Experts of a small language model: 8 picks a token, a softmax router.
Below are experts of layer 8 (counted from 0) of a mixture-of-experts language model. Rows are named router (the router's row for the expert), gate (a neuron's input weights, with its number), up (a neuron's input weights, with its number) and show model dimensions 0-55. Each number is 128 + 24 x the weight over its row's rms, rounded and kept within 0 to 255. Numbers have three digits each.
Before each expert's rows: "mostly gets" lists some tokens that are sent to it at least half of the time; "comes after" lists some tokens at least twice as common just before its tokens as in all text. This comes from a sample of Wikipedia text that the model never trained on. Tokens count by the router's weight.

# expert 175
mostly gets: " match", " Championships", " votes", " Award", " draw", " Championship"
comes after: "1", "0", "9", "8", "2", "7"
router:114162128108133109121100114185093125121091185096166136111108146157119104107099109137148154123125113154115148157073106097154150098094140108150100179133109112132090150133
gate0:119120150123098138129121178124088068147097163149106192138120123121146151122155128130185132171137119155112121104161125133137101127108123132170134120158135121129132172120
up0:125152098111124137128134080146160186109140084116124115106124120148133121119115141139086111102141138101134141103068114130126148114139161135098132149103092132138114084117
gate1:092132119135116110123117111157111169158103108113135139128114162127098115150156107078139148161137144142115127139100099129157177132113156123086172141151115114137107144118
up1:139116124134166130144137145114140116090162138148133091126137122128144114089109127177125149088110115140132130110121150138097083117150104108154089137070099127121123137159
gate2:104107130123149134091169160128104136156147119130138151120112143153125134162122113094145125150132133118126148147130099137131131094070114134131127142120120130142166103110
up2:098114115125121133089174151137098157162147118149141167117117146131132117160133110082145131161135136105112150136119080135133155092055114141129120153116131127116160107125
gate3:158158151147095172148168118149141152137093124145104105122141101118130126116086128146137118130130071129136121140109137127096138125082149157145144139076158106113128142127
up3:106086111133122092106087139098138104132121129191129150116142128142132104126168113096120132122108167153096125120158082138149143133158102125116180126171122133108139078136
gate4:099085144144094103108116103164093086098077164166120138147107118111095136127077138115093168141148113088109142115096147151112153149141125151112102097102132108123144147125
up4:180175123123147149143131115119163153146136108114139121104154130156162111117158120157110098096106133158123119115165140098133097074121132126155143145145117155145086101122
gate5:163134131126118159068129127098132149126124097098130115175158115128131157148141165145116098111152075133158108100152121110112095132155115127127106121116134148160149106104
up5:098096107105106092149135150130117109134116118137135139085091143128125133098103095147145132160112163171131122151099135135097136112098140124163153110116144131093104149112
gate6:150123157131109135122123122104141094147204127129139165168107095144134096096112114118144104131167138132112124112114134118152116081140127165130128145130151175127165120162
up6:122116090103119153123144136121067125111087162073129138123140141168092132137085107142150108119123112078121114125117139178129152130166111129137121151117109164110118141107
gate7:117120122132128152078150108145100119139068156103141132126102132148139104115136157134163113171160091128134117059113121116142137175160167152123129156162128129140101155168
up7:128120128146102137121166141149104113134103192131151126148129113142124114126125171115125127136164102126087145056119153080158136164182164145117144146168124147116102149179
gate8:134132128145149107106108119137151172133139098096157084119163166145138134147114106134138114117071136140115111181124093102078130082128163145126125138157151082124122129114
up8:109105116107105157135112148122120069119116130158106157124085115113100125094160134110124153137192108122111157052134153150180153176125106105148107123112104169152130146173
gate9:085140116105127122114106106116152140147100138122158140093110128140140132119097116129134131120143180158127131123117097125104167139117095095119161120129136079110129139121
up9:075177142114124111115127098133179144153108148122139134067107106149144112141068134156103154139117147114125099118085079124091158123100089121130129116134157096114118196105
gate10:119128110128109142100140137119132099105141113093095123098156130124125114146079128165150182119143092162130132140176139116168167157128118087121140126117148106116119173123
up10:107134097127090159091156145119120084131168141119067142104143125125131128149082153164127169127173129176124126135146158121177149163150084112107145124095162109096122162109
gate11:121139127134103177100104145172152139129107112149091148107151112121098104136137149134122128108112095117161106111114187139160149152105120129129144138146129146154112143119
up11:113132115089154129134140112119114126130133145109147100154118144144131135139109097100166095159153154125054153135167120125128127168163142133100139142109094084117135114169
gate12:142151154140104176155115183086098128157176120150112108124127152158112136159121113149117149141119142193140116144154087168098173156147104133094133161126172099148135129123
up12:156140136150109175167129172094115118129154139144106137112121146155109138133107115138125146130108156184137113150130092192091189123158108125075131163140165090140131125109
gate13:083136144140120080122106121171149094099124174131155137128137138137147136114152122158165122098138154137130121121203130136127112099113114133124126149138104109134092164113
up13:117142129122099126143086108137126091138137130113121115107149108124126122118180112143147142082086141147123128113130133114139153127125147157146170169126121161098078144114
gate14:127120101134123097080103119163146098122129100105166126106100100169143123175071141147159151097157118117090134121116085088093179121118135134117125138177130118125047167152
up14:115114129147124104095106119158148098152122129104152149109114104183149123170090153135125162094162102112076123154128116089101180125120107132134097115174135125125066155150
gate15:123138118104108136127106081175125122149139145089077142144113142172103156156118151158118139096180155152125154085065158125124101127104152137085140111065140093160094146119
up15:128129155165148138138152184083123167119136087150171104133161127096120098085110125093124133148084095068150095141146119143137162172118108151146156143154130140100146152122
gate16:114167094119118133093152059149162133122123136118119117144099133130149105122066083128123104165083134188095148139127130148095094098106112104137102113138126123128148132139
up16:092152101142135154108149069134156137137114130139124120142109122148146122155079077108118081169103137183088143136106118159101117107116109107117099106114158134123162127156
gate17:119148145158080152118168097124122148108122135122131164140114098124151136079145180129168097103130111168123142112151139137114173082131127130183157146198122109119125133147
up17:135132130108154103135141124169121130180099150144106110109123092164113109150119112120135108159119119118134121172092105123103094131108108123099119139102136191154142166110
gate18:088204124139147106129166104175143147126111146129182134115140146120145141119110134135098111124089105167119132130118124142163125141101117127126113163179130118136151122164
up18:109178120103077132132121115085118114178142119181093121146112106075118115130117155133102118126141147151125123106164146103139146178146100143100155098128126145113114203141
gate19:144119077134118112108136125174129125107114147110173122155093131099114112090122154139124133129139107134130128083105160116174180167095157104125128151173126118171100153142
up19:120151173112147147148078101083155142153100120115105116060123133164134141159144107126143133146099140130122151150145087142085076084143108127146129091093144140128152133120
gate20:102075140134121135109133139163161158155100126116152139077125124170129127157086106109138173106138115127148137114104186140117137094094100117160122120122115110175085099152
up20:124112098125124140124113122088070097072149115118148124155118145099109145113174147114114079163133129113105119122143082091158117137159156113112130125130117157100164128129
gate21:113145119114131115159165085182108142091109104141155126128153101141156150139118113114103125131103119113168140160104102181083099082102119161102183123129073157174107116112
up21:094153106118133135145162094183103153109122126145130133127168107135161160140141111134091110119084130139154128150104096179079094097118100143098213141127094163140092113097
gate22:107172111148117146111169135181154146130100164158147142110120136095153171123118142131136103121102089106127151127141155153127120090117115139130098110129142096093144204150
up22:152092144084145119134084134088080125127132078109115111144125144167111083122124103129121163154136145152123099121095101120131149141122133110121144140132109148145102057112
gate23:111152133128146128134147100156157160135116149136177083110109139150155083139123126137138145173104099141113123090093123110093120120105136128128134104115113121150130145122
up23:135125147114099126109109144121116136128135127123063153141132116148113162091117111163145119091160113130132147177137111144112127145134104136137111167151143097139139093117
gate24:155119123129127090131132146114095091083113132105114128176116156126113069090114129141099129129164138153093110143165122102140100110162135124118121197100109148135093112117
up24:184144139125130081123129138123127081102106127108121165156100149113115108072124166121123109132169151161097129150138138091141116121169118136120125185130099130150097118129
gate25:161121114080100083157138109163135143097117132136164160123133141101137088108129075108139120125097101169087126117112116142121166120101124089175113100195173137107118165140
up25:075149121147179132091071096138120150165144120108113087087105171161128125104119151133079132165108102151166110172192143114113125137121151133127134106115082160184154118155
gate26:125163173112127136128111115162115088125163125105096118071144152121143115130122120140079141094103095120150154124127157138118126098139089135146104156181185143076108106118
up26:124085095134107128124140134109136156112100140134165133187097121157126122116120117139180124160139143134124124130113115108137115161135175119124142098091085112180124153144
gate27:141140147142137139109110114136083100107136158085118089100094172085128098093129149129087137157078096112107134128132122120132132115123154106137057136127088107159132114129
up27:123183129114154091127134117114168154148123103100096167116149113154131127127155137129159104086118152144194117114139136103105127140108146124127175106153144143130141149125
gate28:136142144070149131110121138130091118115125118079122119117127137159114135116152122113110111142098107148125133120150113103127130115141116100133130120161127096138118117140
up28:153154156122106089151191123128156105142142144140106112119123107111167140125141137090124138120110128178137135107152148160165164130133149118141156095147149083117139130129
gate29:127129121108130105132110138165138165100131116124100114079113136141154108086143154118109102136109107138092140163094123097123122125147153140083145137151126156120099144104
up29:138154119133151109097107085127160148142116108092120130100086136108133102136106129158126168131135098153155109124119083172113116126098126096172132143123122109115134140163
gate30:080103075102074159127139118171108126096146200129157139134112147134133147108140099111128126162152096121141139077124154092148154143126106152145128159096109119163145134177
up30:144145167151175116143122140091152140170115086110116090100139134119149107164117150155109130109096139124125105200128127179115107111101156103098167122135151126098112130104
gate31:075143089118122126111142126125083150135161149115125098104127129119156090115158078123107121116130095156135118144111110149158171152152144111144119117139118150102108126140
up31:116082127107191123121103109114152133119082097140173132145117147145083162139105153112168125184106175121121154120142114100109101100092126124162130109124127093143134117157
gate32:118133158105132151101126101125081131108155129140128130127114138189137103097113133136181122162103135126135095171127122115171132160087121142128186119094115119115107165188
up32:114143084143113104145104128141173121142104135119142124078131126060103143136145119129078145123128118135120154096112121147082127093149145123134081139181139144133159098088
gate33:121129111103104130106144103137135136085155091105152147137109119113127148080149123143117138131132146157134124107094117109154175116160190108094100112124119156108094133118
up33:139149146135168122159095167113125136199102132133138087118130134146126118156120146129160117133102084147131150136142114150087096141099091143158151156142130098150160125151
gate34:117154117129108049135112084173109133069151122089134135103128146105135134091145141131130062077091133130137147129073121120120111097128108147104127123128132134124067123086
up34:124144102129101091159118095160121106111140112115150144104153130119146123105155163106137087091129161153132144141088128130136100122122120150096136102108097140128073115108
gate35:077127091126127135106140136121091128117155128085129130141118105124143093118123167162141107161158120137124080096117118117142167183151174085129126122111143140144137129147
up35:136125156131125075126120110148122139153144132156117131163143157097088108132093107106128151122139141161125173163124153104126105112112111145118141164133107110123102124100
gate36:125182126133125130115134120148125174098116155184122108095102118148136106124116102185121112197142114173124138107144103156144136138113104118128076123110139120114140142150
up36:155155130124082133124166145117118127107163150158107143136132105148154138137093093161108107158178140139103144106131110159131135169130083145114123137107165121108157136114
gate37:097110142144150137138068112118119121120132123130153074083130155120084132098094189119113132150103134120124132154127112085130125149112123136116154148123098123152112154134
up37:143168105117136078101157122151126159093132103118121116129091151142132103142138106168126152136112108161152127112119132127131156111112136088166095055127149094140126132102
gate38:153143140080147115124141123126143098099139167126139133129139137117111046132165157148097179126176112112107109094100160146125150100151121152124143152103119112119130130129
up38:075109121196142125136120120150144156168131133121131112115128130128149163142087102121155086123078139134126125167121104117131127162106149102130111113155141128139125139136
gate39:114131136176114127111100127127087152123159134100137108138054168110117149101060134132137140116142112167099122106167089106154114120114162113134129123114149120174127133110
up39:096117142165080134103152102122091171139147133153135113162063134113135140133087159100101092100155109173092104105148112094123093113093152133114115085104145138142117129095
gate40:130102148115096107128110144164147142111163142158165134134116110110112104115118140110150118073121184117145132141096157109154151183145111147143148144177094169117085140136
up40:119113136141105137133152120124190122178134127134179105147123178166123134143126148118120098133143148143153117156152209129137121114117115125141132103137143115137144079141
gate41:115093137142123145089127113143096149177110132139180162116138136134152126123129152133160083127133130175094137138130108124143109111104142137112113135102097170118122133150
up41:181125169123129156125160143134096108175125131150147181133122133151156113147137148131163099124129107161112144132139129166135111124125142141109125112096113144136151123117
gate42:093100124103142116111108096165196176145083114154158106130104147144100134095108168145130099148109120182120179110162179132157148107118136118140099111151108116161141172138
up42:114190090120135130107107129121085141119174121087112123097132149120103095117094110151118174145103114126107104134117100085103171150126154123150115137130113148171143120154
gate43:126166144087115128124107088161099163125115148125123112101141148131119094126129152167168135139112128163093121119115135164149167149146135090132136125157126115113118156124
up43:118131155115104144145134104155092134153151149139138131092133128119123140149128158165169134145133144157116124115109143177150152169153128114129126117139118138117136150126
gate44:140087144137170134136151133141119117110134137094130090135110152160136120107159145130101129166102122143131166159111100112129122118146119121120123109101089158089090153142
up44:135079132160169131122172137110098107099131167126126136162134138179152132112170134123094099142141137119133177145117159136141095096157101143114120085096107144099139137139
gate45:102100143103123155141134121125118125087151095136148133115111113162082063100137086125118137116105120116095152166116072174110119130129155137191104097164133089188107119121
up45:128101162100106165149157115116110115114132078138168133146129099157091099101120088134115143110093123103133146179146120155109101118148146145165103095154161126169105104110
gate46:157095124101180151171102159110134121127102096154127113119112124092127138095102131118143141138138113113116129120127106138093177065075147120119180156118138174134126132121
up46:107146120110085095086126101149121136131136132107114129141113154162127113148172139159089142167122130152161139116153145121175070170171111099146077084146124083120126140151
gate47:137125122141128151130129134202098093105096142138167111133144099159140125144127111149106180163117112130114185108129126135162097102102054128166147168069086163146065125104
up47:163150104123120151110136127218110109114095158153160131136150098158145126141120130136101182149087111105128177113106147130153121102110103143162146162082091181144086145109
gate48:125113139129139168132126093175129130171145140115139139098094129090128105104136117116126112184148101161145119162112151131156115084110119103147079126154120132121131113114
up48:114155119111122062092122169101102121095130108120140140163137121154124112126112146147083157116097121098122136108125108099124152192138147106128133109134134116151144145139
gate49:073098122134109109130096082103168159123112133107125130089091132090140138127159088161126171141120111129151106119152138143122144108105112099161137097130117087161145118151
up49:076094137167099122111110103092129142117110139112124119119085133130129152135126097117109190148133111102151083130187148117146116126101110089135095088145105116165154123156
gate50:102136120113115131133121103158137150131134154113151142118128109099131143122146088130134084122181179138151091094155128069127130087154142120156111098094096154137145160186
up50:123150098112096145129124105182128163120156162121128147135132123131138130108157100126147123131167161128128106117148143091149122136138139112138088127093130159129174128176
gate51:146149107128119115130120111129112135153105121130173101170146103135147166103139142116102139098120107115091129109115090144098170066078120134114178113136150128160115121110
up51:130149109138098131131138125141134141131099149130158115174156113147139157096097134132122138096128101089085140105107095149105145075082146132118142094126154114179122096117
gate52:127119128116134156114086125144128128101131137094154128138103134101123162116165150142121115136103096160150159111113117089112114097096129121151144114130099107192143121114
up52:126152119116133064117141123128121158139120101141112120098142129149121097114104080109139163133117138102118094155150115146126140132129145122137155141153153139077093175139
gate53:159126149118128138164129150118146123151135134134132129113115129162114135126159160098141159142108123117149126135114126094119115128125117125142157106100094180064168076131
up53:124174112163136163134142172085149124090061149148140135133145161132138137125112129081119133143150112079063148138142110112144145133161126113123136167131116100086113161120
gate54:155101155118147155135116169179125129120149082138135143122122143134119126100099101122146145111122124134147147130093148095161130155122125129134077164087102124116069113068
up54:167111147114145160128108172162120119127146079154114151131127140159118144092100083125139162123137136125142147135114128090161112159118106128136065157084108125119090093084